config = dict(
    d_expert=208,
    norm='rmsnorm',
    optimizer='muon_variant',
)
Below are experts of layer 9 (counted from 0) of a mixture-of-experts language model. Rows are named router (the router's row for the expert), down (a neuron's output weights, with its number) and show model dimensions 128-191. Each number is 128 + 24 x the weight over its row's rms, rounded and kept within 0 to 255. Numbers have three digits each.
Before each expert's rows: a language model's description of what the expert responds to; "comes before" lists some tokens at least twice as common just after its tokens as in all text. This comes from a sample of Wikipedia text that the model never trained on. Tokens count by the router's weight.

# expert 4
What it handles: Cell bars, decades and numbers in sports score and results tables, such as Set 1, Sheet D columns, 201, Win, Loss.
comes before: "0 ", "1 ", "2 ", "3 ", "6 ", "4 "
router:145143141116135113127143124147132124096131111142131138078157144146156160189129134098095121095153164143128089124129156160137101124155102114078139114137132101126154141107132172103136126177135113
down0:122114106171108131127187166105104149123094127146143138131109107130152120096171119106147129152133127130135144154116155131139124089124134121115138120135141156113123095127118095126185108166106148
down1:118114113128162171142116145116177201143097174145138165137134105155116154096110142136102139154130158116114134135125100109128119148131135118097095085108098135145169143111166154104112157158156104
down2:152151108095113086114102088126057068140143156155127112126118115102137158106131130164131142117154115101144127123135142185144148139149116109110137160114113128123126097120150157116113147076126146
down3:122145097112134114138082105152112110165127104152158091088142154129105130152167156130145127093100142154078127139117158123186153180113129117100105172140120117161077096127132101143145114117152109
down4:153120133171117097120127110123185155123147116136106139168177134125128132149142102143114141110073114154167103133144135137126142136113093097116102147145141146092109133155136116131103121104150128
down5:118138094134147139129110115109143109135123086147172134142171140107128115168133111106137143129109132117107142135117148132125137134132123148123114098164153157083078130182111152137127147134110115
down6:156125155116152122127105126117131145097116120133137144088113164087190108127130118142160116120122132142126072114137126154139123165143117118086134147104119134146124140123143128137104130169125106
down7:064103125121149165103107149176127144138176131137072111126192120111119149161118124161149159156127113147124119122110129116106113159132152151166130127136094138129172085144118156113129137120110126
down8:103109116123154163117137128133118142149128120160143082115129140121167130131142102137096133081166104140096132167139127118096085117149133083106118109085139143073075157100128134146079136126100149
down9:122146099093158097145128116155085190125160138126126134126160147096117117152130106120123092109148124150101135102077140160131148163115118117136090120150140161109124132091135155135171139147160171
down10:134105148133128126124125108109106127107121118135151122118150195102131114178154142122123116143151089132131123115117090157153110153164138153082095075105080127182143135159141163153123151142144107
down11:112140151140065109168115105142076121132097132131107126130061116098143095167082103114162114159122124167124081159164105102134173165156126140089100113111122134165104127161103120112109135113114127
down12:122160137141113127095125156097101177104107100163092194093115120125123130134122129149186133114130135124115127120141096133102141093121116094166105120115086112092133109071132139131130137110135132
down13:131125143083156131135160153142065127088175135087109101103157128146106114154113110133144179100110127092179144128108117129127148127083138133137131158108168070114161103107118138088169139117117128
down14:146155114141132155182131111139137118098113108159161133136098161146115130134118139097121090099186127169164118145100156170158133137105145118133118122108129141168131146086143090148096158117186150
down15:137154129123137131066134125174097158135106143163137181112124152120118138086147120166159165111111082103157113161129133106138125123151112111079137146148105128065132129139080145096122111123108184
down16:142127120100111066106129137119149130071110165125139125104118139105130130097100155104106146194100138123150107111155151130134161136105130169125166121127165123173156132137152125088147144124150101
down17:098090128113138104105127126109092112087122137149141103093158133105135159111113103120133124126115131121116142123078133105152125162130112143147116121116126144111095162116105125129071152147188151
down18:108122169128126145131143149141139107146139105101078078107174127131144182129095148135169138119066140150094174156148110139093136176107160125113104139170112120076103155124121123122103134174155148
down19:121136106097100130115104143153123127166164118111140173136099080112076178132129166117135127106106080121105092098117133156130166136084158126148113095134093142131161094143097112144113129142131105
down20:148090121144122157108143160142108108114187183123139131136138125101128112134123128115114084138116149144110110109115114082133111151111155120120093110131116136100139120067137172142185124156127130
down21:121152094093133089127134079141118102142137104130163115170186152094132127145136146144120118140138102139104116118112084131135157117116188155119138121132124158143125186144108104123118122142136099
down22:149169117124141126135114166116137137130123116149113160159136139118156104126157109154181153159113123189161168156126123172102087156136126155171116131124113145133122141130160175083125125126129078
down23:123135147094164090130146129158124139136072103129089175136139133132134120140138156112138133120131100131123123119127133137131120108129140108157136155101129105164135148172129110112173154113123093
down24:122112122130149146104144134158126132144123087167111121108119117152067093128116119141105137094127107139145081083102144119134135075130100150135150118134131147147112148105127123134088118114136134
down25:159123140132150157132157123118158148160142161162142136123121152081132103145090114111142086127126108135130127151131139100106130069144152115139098091161118133146147129114124093100206140144128121
down26:120164145123125126127144121196134158102169119132138166140110139137123099115064087099129120157115128123159070163105167144118094173118151145125119089091097119116132173122147140128170148087146131
down27:133108137137132132102136135161150159106131155112090163078144135124112140126142133131140123157136125097148106115103121096137104162087130145118128087137123168069135149152153134082133138145111146
down28:154088137145187108072104164115121118130151099129157114129117091145107112122129089125142144134142173143187153141141102129090114124177099118096127124121154142095114117109114138120139092132157137
down29:153160186139109120097196109127115128140162109111087113118108102121173111105127094134106129172164140130129129130113087144140129171148132086109097125123133111136141122164098102128133142118123151
down30:112145107154128122119120106130121160167126136163138109156120095172104158115113115143153100156146193117097138182107156141136146146080111137120119167120143094141124149126099091166130111106147139
down31:126131097115170125154144127113124157137163135122142104161144105139120132125097092136090104143151141114115151149142157099152172123136085148106108108144104158120126138138109137134101136121098156
down32:146171132133149081084171127141124126097110111122151139149117151109134098123127139102119126135102137141140163127163157097141127163096170125105134182139156159079098128117116077140141126114140157
down33:078175160122156181109173105170109147082121110100139103146128151143112140146149116104169131093099134142127113110146126113099140161116169185164161119129131125150137189137090103145147147129105119
down34:138100120119159122122163139131134138104109098161126113118092116144103105133147121135094129105096112107118142150176161135106113087135099130112142108148161150131097103141109082119100115143122165
down35:140146142121131176129094119082163161120129165117138169171109128157155150145145188104121131138166126123129156131149092118142109124121088110105119103146108187122113179142131132130126171153154177
down36:112127118154141117173113160132162123146136151143135198125156115112090132120170133141118090140175071183142146130191158118106117136112139080150154154098114139061148103145122109106094139116107102
down37:146158139145097148101103123095121153145152135129107149084109103140109120140111160119106171120111137106116117163124124115133103098130138129106148140117093126184108122091143120154132165124132144
down38:153132145096125106095079156161129134120146113141107160123141134090171129099181121171151134133093131136083104098135140114086147126082124121098110107090123137119139143102133128124117114101123124
down39:158132089113136167116105149137112153106123105119091114151135154125086120142121079120074087094146122127119128111153112128131148103133150099102121148124151134156133131154109144144163127097119148
down40:103134099124138163140122123107140151154122101156095094127104106109095147102145161109136148123140111117135122092115138158126152093116119140087119179184159091090139115135156105141113104102113150
down41:081147110122113154110116065149114185129129130156135121122122149150125105170119130156133150150138148123127135131103158150110117160139109106110103114157132124142118133121129133138110122090108153
down42:132089163106118107126167147172150124137125200138145103124125123126102098125144134119138113135146122126157137131097169130146142122115104136135176138098135143138134129088116098132099088146163162
down43:100115132096159107133113093098149138099138130136132193175143112144130120114110145155141138108143153114140103127136151131088125150115112134138146105129102124120144135103129083093128097138153102
down44:123102111122131098192120123142160132139101123114145176147069148145154118156126133095151153128115110107162146087140147089069132121126162121159101133089116142109146152144120172143118126132097118
down45:143104153130164090139129166103094132143138153162165133133161139147095132125115128174133121105110106135128134118098132170142130122125050145100143135102087136152132136123120090152104133075141195
down46:118099172152117160128110142149172110121122145139097134103107119126118133122097163146107170139129123131103106135092112152176142145152083130098140108072078137133123125099170148106120129104153168
down47:145132093117114106147134144104152138110125068081133123149183147124177141124130113144115092130144126121072120136131119168088112123124156126127156128135113129137075143141168112100190156138139123
down48:093080148136123179100139101131144124097109098132137129127130126107166144137147125070145134133088130181134114138122081122136144121080087132130118104132097084113140142095134097142163169182141112
down49:119144099171166125122085111118133128137141103150136141131133119143140115146135167093130107106099121134131144089073128134106132149097171118122155126121133131136129142134118122054153148104133118
down50:101153171106130136121135112109085113169108155129142194129151123101101142180130146125084118159146096148161068114134118114152124083140178135113117115094112117122104133171155104128156158144170129
down51:164125159149158105137143118109173156129075128133127142124166135080145084138155107120167134173169149139138166153118117103122118119140148117142087112139131166114073122086116133130094140147123150
down52:127122169111153098143157142122113149147160131115102112113120120143132108116111136119082120137154113158151131148120098161182072106080119154136141099152141188125116151089109175111128164080142148
down53:097129099152131160094113109121124101116098147137089110149133157110140145126121138098150165153147129095141105100110144177106171109094130136110115123141129157130095129152174120149155146134117108
down54:112097146135109115143142146147123112132124185149153134134123089182155156091105143139145147096126136142160121123158159096150116109128094089118110084136162113100174114110117121150139089113127145
down55:103120103117125165159138159115177135097108130122096130144153160105100150121151153111126157083104147145123152106123117101151124147135139136173144111119089090120122168133132116125100155149121130
down56:159148138140153129133138162092110142126122135123134134143106158129117120131126135175143140154117130115161136107158141168158130160160147126103096126149134121085135127098133167140107102109129106
down57:151109109108151118117163099140161124129143146181134145122128096129159123143084122199121141128135086148148157125099132081108138124151123090092120149107118117094146141117164116106145117157120134
down58:082075141115140134098153123123137164143090127100146166133135118089121114120152098148106095103118106137081098142157090113120137133109144148114138121088103153131121152146136121081152150091146108
down59:157134158177122140160157077129127145170110131128105173125126119158153145096092156143110143156112113165182159172090128112089166134098115092117121138114112119087121113103171108118155136116108138
down60:141130133158118133163147143143143071180119120128098105150084143109129174131119122117082123120124165131149124193102156091134140127167125145136090143144182126092147135116114125166126159112123096
down61:123115166099138084122148157130112135116127102153111133124163142112164127135099115154135104091085133099140149139117194117160168171130141105081133134131101150151065128154120156169115147134151131
down62:139145176090127157104157140124142178114138104165105127112144121168119147124124091092121116172127121103141160171164100146141119112116124139116106130130180114145115134179115126171110105078107138
down63:140116119157148075131112102130171156113127113122114093125137112113162123127125141114103141138141081136101134117152130143148160142081113137161130132116103077131151106137096132135149137134180097
down64:136124151136081133139126112054128132140129157154153106114145098128158107154135106121159122155112169118163145098141139127137154108138129111155146161147107136137116120137114141086116133131158104
down65:141146119087149142068115133132099119156102138135083127151127115111125122119059110084158125100125124153146134076130158141140114123105207138189122151134152090112115092169119110150154103142137148
down66:119159129198113114138117161126112154123108139146048070144080116138126108196113154111135124141144094156110129158132095123124096172104153125133140175115116133135110104128125156103131144110136134
down67:119129127091165136128125135131089148074120083106111128132107160120163128169154137179162135146195145092132151122129143121124127099135096146107128140120113120095133105177152122160096105109126127
down68:164138136117143164150109161093130168151137093147138097153136107162161140106089101174142135119112118130136175141183116142113112111159110145158120128167167119112089136133113134131120097128161144
down69:173130114145135151119079140159127159142131127128128165125165149108089120133118116123136094120113131118134122109133137162134158106117159154133157153155132124133116098127108163114124112095094113
down70:117100095123133134146115145125117151111088138133128126090107156126120112118110174157119147146133131125088169132118138168119154078107080127134105097144110066117121127157129111105171129178101129
down71:110139086137108160133133136128119127123129135129185122134168115155141132142151127122170094139129159114071137120123073112128113162118156145130097152125097129088159153134155084129170135116149124
down72:108122101161115097117123154151112136113126134168107118118104124140142137100142140153147138089097128117113150067117119121125111121116125086181093177149141156179155090106147117153174131154146162
down73:109160155139106110140108087145100129109162109127124115102128132107152147157140122112075152124118146147125136169138174153116156170098101136106134128111087100135130140096145127164185178165145104
down74:132165206134126116174126107112123155119199135150107088140083124100130159098143117130164134118136132134103091081150126098121117141084120130102146129123114127109142127144136123126145198106105121
down75:125111114133117153164127121114126149094119146153127154105129118117123101121121110144067159085087198124125136126154138140094141119126107149120109161085118109088105121058095109106157070163178128
down76:154145159137139092086126122126154141140113130150104098107117164126161156157169151090132116124120116180124109133142098198137161114120122077148150126111142122191159149162120121187167130128141102
down77:125102100111138173112140085113148132087099107143075141105133127079105133150113119105111108159104115087137144118137156160129152136118136107111134132129101156171144166161141112102128120138094119
down78:169091135201139150130159166159129161116093059135144177134102113109108150118157146122132092069144113166134143106091115113131112175106100123146143177121107137122116138142125116106101099114077143
down79:111187136143073132138142123123056154115137089126101119143118139161130134158136159111107084118133112104131135159165116089161140186164106090099151118141109143121172166123115158139129155124104157
down80:125114128138115155150149147160143115135113096123077119148177127121141106116136095112088173149148125079181161118153146171142136126159129103172160147160144143123140176138116146128133133121123140
down81:114136152138165113074097140144127113105139116128093187100094094167164160084110118122095122118127144172123142120132115147099139140129179130093102185110107126169117158132076099149200122102138116
down82:113156137148118105094145074147126132195143135138110119120133171099157122152133184142119137082125122088111093107087133104116168183084155141135112123112081117096122136110132108138113180133141138
down83:152126107151156162159146102122144149098161111156135120140131119140165118126151114156124140094104123141131101121133131154170134124082122136143157123136178116061094093132115109152139119103097109
down84:089166157126122085148142113140135066120109102075102146189094142132157100154111141135113156113108138083092149149063155149103174115119140148150095110125154110139141165140105155161135135170122080
down85:112117161126117093159155141145127116125121112177163110101162098098114104166087105167114111128085154070117145132159116138150105135124124151173153105149126121084137115108131143119135082128099125
down86:125145160130125128107115096135138105104111134129109136149155118131136093104111122160122096125141125083107157121091133113149144104110143121109093110108111167143159137168145110090121146138181109
down87:111133121105068075111128127161134090119129130133093118109122158123157130133125087104168118151127121160161094169147133132119131111152125133148122136083150180096102153112151112135096124150169153
down88:161122143157119161114117122119134142118119135177113106172164150080134164143111114127082118119132123113104115153165150119117139134114145151131113117162119105170152119107156103111115133179171085
down89:096152147139155158146112125096130139134098203078163150112129131142162131133121090093145118138151146153090079118141116131110144131110109132090087148079142094159091130107156084145130109136122130
down90:084085114131126110144105101144115089109115103068143132119147116092116119146150130096161097128142129123151110123113117130149146137166101169113110128154122145128145111122127191131112142135168124
down91:145148149088130134146160118135122135099141105128117093168114117141138135098143104112127120162103106120140132126138151086055139149145091099152167126134144108101124151181152118116110119099093132
down92:136087121141149140150094137118125111125091119085100109134100117120157129120153137157143093158145151153120093085160146093166153168133191127136104103117137162143152093132151101107149113143100135
down93:150123191149090099153149111123096141176090101126135122204151084131129166121172101151133145111123134144076103119170132151089089088135142119135145151129106116138167153148133123138159138159155099
down94:148149093116133112173134121134147158160154149093070130133107164154138168121099146142111195120096125108114096114117145126123101112173083106154110121140102134142134102146147144144102137096107107
down95:094152133137124148141099111128115089092091174138097110157109177116169163102113168140130158125122129124115137109090130146118116143151140107113075118121138116153134130116166114105146114152095101
down96:142113156158104168165113087135144120135145148097120124150151109117129135105169107114117149114110167149120098176105137082150154139082131165122095131106120163079085116151120134150100111137113084
down97:147083105112140110085144126140107120142185178141093153142113108126138135135097142138121185135133114135179115168154108164154102134104150137141135123109153122119122157167122114109112156134102112
down98:145106102167108158112138131136121112120159132111158108125122114101154142152142119153115111144085130101092112087109096094145163119118139143142123146158139194085145111176124136124113130115137096
down99:114172129170170126140120115098123099100132120157171143143133127118124105158093191116093165120157115187126153110084166162134120139166137148084131145144100074183125154129118112105103151160103134
down100:111143152119086103140135089119165115133120162103116112129119133110120112122160155123060166101110133140089139109136108155149110111124154129128095132146111101101152118119117152126090138124132151
down101:100131119117147072100118130135109125115099128090129124127139134150105145157155129117062128115121094119155137129150139120118158089130135108108100124118106174154122155105117133134116115150158134
down102:150126132106143109117128112153128149132118133076102090122104154133111157123119113143111142160191110087128117137120125094127084123128128162141120124163142145131092126127085137176111175115138139
down103:134131148136162156146146148105106141146107092142133068112180112100124130136154163127126132125090130114087153158134119149113086102151113114131137124152091110150116123144091147117096164164113131
down104:118150142147113169092127140129178105129171119132134130144140167156128103120097124128123144153144072127066074136167040160167163143170115134126132176107123155145103096122132108185142140174120113
down105:115129093105155165116078132148171115137100163127132126117114123124123129127131177119178142093144102106118142130093150123159072128121102167107146145137145144135109133100130141103170142084129125
down106:163120126081180156147137141142120133145138119125137108128137148159070126183138126115116085167119103115163155139118127155156125120152133112138128109176138132120139107073134131118175097098131130
down107:150128118146151128154098137122144172159119113124120097104165100106189135136127109125086082153175121124119153149083056096130164147102130143160148138158152147079110162144110145135137116122133072
down108:108127155135146193133149088093149122150152096171103109141107121126134143093146154128134086155165138135139088119092159162169139138115144123167067166134103164120131115111100145095083095118147116
down109:106153105120166137121165108086141138134115162116140141163104137137122129100100132161122129144117142134152167139126143111093079121151084109126071166124125123128102115130115161110190130086098126
down110:098111098148137097069119151104114121165095138125144125124132140132146138131130108159095119148112143132151061073160094141093159151183129143165089168132127107127122139143138112139127155097131183
down111:141138147152150115172137169148155101129099130134151122182123134157144139126153074101163134162137096144148177144097140121125137150103162139146144116091135136110105116140137141149143176123126094
down112:127102114100159130172197133159128127120142122114136150131109144128136126171127109116121092131140155119139131134133128115135150134111102149132071124118156122101124127105147105082147117115111095
down113:138191104132133120137145141156126177141104121157131117141127109086142120131128161138134162126112152129147137176129159121129142144122145116123114134109135121098090136089126155134099105145098135
down114:131161118118119074125135082120119042143125113160109143098170121106115084106090157145151128125109200118112080126116122099163103112122114123145138116137171120119144110154152158102129115112075150
down115:141122119136126152142154124129139138142167110140150147117095145152088105120157123135118098134132136101110162158163097099120145092144135198118131156153102132118105149108178097204106120126111116
down116:110092145177129129106103136093126141170158144115143148150136154137177186142158108108113131132088158131138140162112092152124125145127122146108103143090092108132159178140139101086122148123160090
down117:109128142135095108124095101097122109114188144112114100123103119158103157132128137165127097135135140135155142150121162130102174127144130085135164100134108073119137086138143079164186148088166114
down118:135172138116168099139132152115125130086128125140127112164139093097142112107129108115170121137127097114127160133119108122135123099130175107145136120184114119087125144111124142184121072132133154
down119:150125110130122126155156119129141129146167093124088143093080130124115135125126117149134135101151110135124104123134149126187129087143142122129122137146107132130098059149101130136148119122119106
down120:141120086146156132130117123091137127121100082117145172144113167161140126141119141137169183138144064138167121116099141147113091135175126132144103095173134106113108149150153090118132130115123121
down121:147119139122147168149109150158130166135100138126152087133117112137117139171114074139155108140134113091170122170128167093173141115111115169096135109150154117078106116095127114135105123151124123
down122:124120109145133228136129094152155146138132144131143126107116150152119172137130126137118132134106134133150110158093156150143160135133125112164123173118134121141171104164116131120105121175130104
down123:113096128081118093148115171109160118134164131137125176122146147157154133095120129098103114144092115162148132125165146140127125163125128184123125159118143160144121118150111168140112134120128119
down124:118094170132177133154132179120145078091138154179129151152111111127165123060138162158149131128104163134128100109143129132140106160126130106095134094160157106103143115153136136160124146110107113
down125:144120135091060152141098105128121117126138115142116119089139129140113134088112114137164180141152148134139121139089103127133138141098134088110116107104118107114141118119135090145132104107148115
down126:151148101099139086129155166114155121122150108155143112100151087150118099159138133105130105115177122116130127145147060137111119146147109125141147143158132159106115149147086191184124144135114134
down127:116130160111121160140149107114088108140151095105133115132122106131125085144136136125136119120148152166135146145141099159124145136135129136127156170074128133131101145172076155178117177136098175
down128:125142118083200101111118137094117101114121135102118093104153176173129137152161137118122167128167104099122113133085146142134150172142137136139135137124120152133144166124115157116142127143159164
down129:142108105127115085124124130171076141081187124121172135108138156095160101117172137125103121116124099152121160149177120142132139143142114123106068133159102117109152121119095123154104165126114145
down130:137099142091154137090139103144081124074154137153143161171136158101124115135150109125114121129127166106082133104139102117169123113202089162109148109127148129103108133096180120190105074112105138
down131:107167146160114106130148136100120160141161121113116128106148123157116139103162115162114154091143164115104136146116117137092155115143100150143077130169128139137126122133142109099130137125120152
down132:154126112136118103118154141105114135123141096136113127113112131162106125114136090137140113106118158158112139094099173078123126106141167101160161135140128139111112151131081105122139124099134109
down133:110178175134115101106129106125110110134097180132123125109144118101143155110116159131087108115085147194143098089123124144082130091141138177120140118098114158127158135137111079142131139171162123
down134:129092124171120151125140161124090146115154120149137123102156135151104151075142132165160175109135151099121134100168158110079137136121150130163149114127112081136157153126090136123120127132118132
down135:130089118086135094155141144121120088109154113129105144115140145166096087116118116140160178153092117196117148188081119112148133140122153156093129123095148126161130144099083147120115108123103132
down136:160114122051138090106142117097149118105097133102126119148155125136132152162093163127148142102137148120086129129182140136152158143110139145124099138105157122129126152108078067171152160151152120
down137:106175127107100119122097134127143141154144102135123141146119147115088113124130114073120170148104153156142168163155128154131169166108142098097105129126173183134116133158087131155135171124134084
down138:151153143100076219133099170132165177099129120119138084069137129111094141137107150129090151124134161159151103124134142139123154135144123100109158149113147148137105147124081108121142125130123151
down139:130122086126159144111090128106146145099128118112108120109108123090117106189141137129122129096102162121124125164096143125104149108092141077138104152141135123125117098122142117087141174135118075
down140:074106111099116096091135121089076120181107142140143111146132163105142153132165139141114173125140135114089111132105143091156137120154169111119137102149169113184125109100135118122135132158105121
down141:124148177133142168121140076121172136090102124109131108128146145145164145108118136161094099132151118137110110103125117140122129152159120152143127154153113101138128105160134121129139068101134137
down142:122149130157111145145155109149126153113153101134121132115102154164141117164177140106079126107155141114172157126170145142158144119162161126114092178125153149143104133185104133113137181150135104
down143:109148124117128078147103113148092141120114115097133087132162149127104152160099134116150145113164058137161125093137120118155153130124138120126109197129074125135165073131148110127115121120133133
down144:111108114131132148129152116136149132140132120167107152094146148129146109114118101120171107158141134137163114129085115109168135128112120137098111167145163116128120111124114166125140102105092154
down145:142120089070137174094139150161133144122118124106136145117143098114097135114102126180134136153145146093143159141177140133123101147123134142099144164147126115112121133103103103093128110144103108
down146:143127100147077103134137137135106086159120108110160145113139127122105108151162147131109171126136117109097123157103161145137153145099107126124124118112156158128065115128147145133136138148143116
down147:092122132110120170122084153128114127098082138121147103137170127124130162134117151097108090102098101141118128166105128109148154108134179116119120136163137157136092155138148161115140137112143156
down148:054152099111100139147085165106114113102129118132137145134121121120141125130156107119124118126117128121194093140106109148097143115096129160119176146154133124144119113185142136136117113122080121
down149:105128151158145125100096148106121164138111088147116113136103117136158130136157115120119125127114094125183119117123109145072109135146121148109138145103156098149145133092137157188148115100121175
down150:179125141165134118059110121101122144165131156132148069091113132147177132129171103134137125150123123147108150141099133102124121110108102108142108142109128149103137164165152068130109188134171151
down151:124159088131163147115129182118138145125155160124088153088169116120115137110161108128144138102079146133146144110111145135068089104139153108112138155143104104133163092078114124128118110111093106
down152:094134140109090127128127130108159156086095171117096131132120140124149112156120139105134152139081136101090192139095139135111170127062135114086114158126145116131132101103138152131103130150151134
down153:127149092115151118127153107179112092131146132108152131112107150128146080156118097132141108078137171153198146120198136154116112123078099134133140093152147135126144129103113123147108137115156138
down154:099149127115143113147148137129123131134131083169132173169117105122137103150152111118122169121120146125146133093129113110148127140146128145132083149125114107154078110060148121158119120155130109
down155:151170117177147134149162096158135126052136091143110117105144149099121156101085117131090136129131123167104116179107163140115126107087169087125076083108136145119121135105137156129131159129160119
down156:134091149145128123163152123113151104132158092104196135084122129113084111128159147111140114109128107149131094108120144122150091126111168128158129134137115102142102127152140056127129132134108123
down157:146084127109153112108115119154104169175131164104139143130112141152115120121160160129104126119095127137129140101166127103065137109123101133192125102127106118155114117120092124123144154093094114
down158:134168170155146130084097152144122122127128119115127114152108143140126138150133138153122122150140186138124104118124089170167129151112093110097080102121135111166124124141162157158077142106138144
down159:142149117097117150118141139130174172102107096134131115125113138144148143095142075103102138142133148096123121159122133136158116139162092136141100126149163079121100136122172181107101142150094113
down160:159089117142141098084159108113128101121131103141152152107109126127148136167137119124138102123160104141128131124109124099136113106107119090131136139111121153147115103138182116128148129137119150
down161:133143114131122125098115130093138076145170156115129135133107118109172145151143107145125100151144108135136094142124146121158126108106109124144144104132091139103189144149132124128101107091172157
down162:088085130139139144109137082145112120125073176116124129118140109118123128174115145128122146126171147123125148129140125136155127190148122127141126070147135121097134142132155138150114107179149127
down163:125183120163140174132123130126154121122139154091103121106120129147122162109120080124164147163166122160112112145172104147120093116109128092119076117175109121174150148075172131091162098102169083
down164:160124119120116095098138157120162125126075082192134124128108143138124120144134145081106106117151078176093110105116124121144118140141154112126147132140158161099144130132147088134105092137156139
down165:110171083127139171151053128188132089117151155111167132143110134141083128165130156085170092136108088070142082132150166086121150126133147144117130152093155113115123123070133125144142130130122152
down166:145144135132123149155094129129139171126105079125126110160116133107094117121087082149134163147086112150111126156132131136162117165122125096175100151140109119114170096119134169086134103135103133
down167:125109137145137174122114130075118137106111099141122090141140148140105129106107129128135118125137184095128155136098147162092189136116107153110115128117116146126180116121129165113117113118130105
down168:135108092096060114112129141119125121153134149129119115179134134113117121141147100110115145148093151132067142122098139161120133108164121101150151143090133154138121129150093162164119150153152117
down169:151129156131120140113145129071108125146123123165126169132085131136135127124105135110125177149052114141112149144120157135163117126105158129126184130096129164174128104113157139111152158149117117
down170:137109143146139062119134127141148110146089153096135131096098124162139156088132103135176095162105095113101152150111103100131137131158118121130106142066128135119172108086101125135110103157108123
down171:120128083097140141092085133089123097170128140130148104141091114129152129144113128154153193146131142129131129121133126164150131141127143108104137172161132139145124150133136086113103112136133159
down172:143132139120146126122125135087139118109171160105103095092153122073129096127135117134114162143074088108101134171140108128125111078071105160096096133142135124182098153140132131145151132142115135
down173:151142162127127141102115136124157164099120144108140115134136092131166104144130185128075096153094146131158128075140114148096130147126084112130130139111106147155139127122157108153087125132138120
down174:122134128137118166092169111156103190068092160113129133080076114112132165148138128134134114158139171106112158121143142130113108138140164103147167132153161131164161099131153085076126143153139125
down175:118164128121088141144143122086126105105098177159150136118118128164160126127097109138157107127123127108137117156115122129142139129128121130130084106125107163051136106168127127137149132105107162
down176:125165157131169111142132116156104102144110140160141127091114117115119148104131151168156137169128097082148126127082158139114172071133124134141119120137144140133123089133115171144162164148117106
down177:122132080152107116135117156131136157124128115133081093079164107143140134124108109134100112124141156117138143120165135122152169076141164145139138139108139102141120161141097156097130117138126144
down178:100149111146176124091146085118153121141155155097128118124124152144102138118057102079145097162101134080089179123103154091124134110093136124139117130105120115137150174148115134122111135131135128
down179:148122156075109089136140154152115104115115137155116161132094135129124147082167142142152133134120097179126079116153103125153122113102170102125115129154121149202141163100077117134130153179142112
down180:142101138153145114137113105142140128152133118147100115128149114106112140157132103162126090148115131112175117135143110109181174133138106153102149125110134090110098151142115157168148119090126152
down181:172111157128137120080133109153100126116134143061139117131146137073139152083152093107126154156108088160100082127124134114165154139160139135133121117128131167128119123104128127130117136138137159
down182:121113165140122145116142118142095132143156158131137151107184119096129116124122141122104151124129132152117126112146136133123129043140143110152123137168119109118108155102101149101134158105124138
down183:147113156126108114110133131127132049108144151113142143126120162143158094111074118139083113114127189166160147132132118079109111091132123079099118108168174088146110118111149112118169112151113096
down184:162123137164140125077157109139115151110157131154156093167140116140108112139150177105148136124107134117150115140133124119123131113074143133113153133108151078155163147160131129086111095105140070
down185:158114152131135147143139122141123103164108119148167122162125144145118131159159139126146131112168107165170113075112138188147101109150170150050147108137050129170080135141143127127088129093113116
down186:125117097090150133099105140121134135153121137140109095130142136156109120152129140116146105157086105150164118139124115122157131163133091125113154129102140162135099112062148152106157128099153142
down187:123112118167103108154092126104145126139138158116123169112086117150102136132120151108126128146112134142061151108099093154130129134135130174111100106104131110152115126078149134104096118102168128
down188:149084115128095023147138087143088131177108156140169103157123158134171130106121117139142136097111170132066146145113113103127141136113148101132117133176143093098133113119112088096083118100130114
down189:124097193153104099167116163126121160152137125119155124143136096142168167148109115130118117150156147127109107164135125119121150143143140104100097125146165124121107097091134137126151165130107123
down190:137105108095155138119123152145134137161092127139088150162118116149156111180139113155110137125156125110082090122155134126139130130148106113147155136164110151074169142119151166116108102137127098
down191:149141125093133124119145149092102097105132150119158164115128113110093089113133157152079146125143106140130160132148142184111151121111151123121133111123100135135089105106132111164146127109118163
down192:103133127104109153149104104126105164148149110110146120154128096145096118166114090141137136074155148164109127131131123111099136130152118179180089189111084146159132157192092071113131141158142115
down193:120143126134085141152111138133145166140080162132152121126105097114086137112145126111129153127120138145101161096120182140105121122137164067131136110087101131173125132170096107087060117141110127
down194:091125131130115130141095129117074149075171087099117102087169110189097122109096163164157088105136113088133168114149071137104135125107135093156108106133123096075116145126118121135160110101127120
down195:152177135122098124107106154102135122125184099140117138114119108118109130159071119134131137182148121145121102166170148155116090084104143090145124147120130144184117062122114109119104146086130098
down196:157099146121135142163117137122148133158118112140111126138136133101142104121108105138114120160128118167177106154195158139188129086130121111143112111106131122138141097112108129135144157127102087
down197:088103143130143136139158137145105142100114131139102096133141136131095157121131133153124105126140153114123128121158115153124111152115133110076135126160146128127132129090124152117156092161109129
down198:132157138193120129151128107087156145165123115164134136099104137133172129142101110118098090106143088114119090116124120118154132124134121141136154124155140158139176115095086124113102102138151110
down199:108121164138119119149141112168148109114150089111163109133140121159151114111156126127111138129102126131137145170150112114180110130150101150111168152147155099118134088125159146140082106146138118
down200:150118138154109070131080157159154202090147128104144127133162142141143139133145168121172078128112067104113145098122128107163148124109147184097138144117144146187109132094142109116118111116170130
down201:126117166145083216132129098151144099128181145110168137144156110103100135149088111096084141118115114122144095118149102137120174124107122127174078149107112086165131136148115143129152160112119114
down202:130129172156117184131113115156147123096125131107129214147122111163124136100164161100110131079111180116144117126115097119113126145166132163128136145132078118148173122168139127143137125126131161
down203:108135149117140116100112133127108116144125121125131097129134152133096116141118155122112102088130106119121173186136108116141131167151114120100109146147145116086104144088129145191100158153132128
down204:111146157102149098146125111132148162120078132082106121120103135144163120165122091124109167162101158119123146119148177140142101145134156149144134117143142133168129114145140142066123095092183111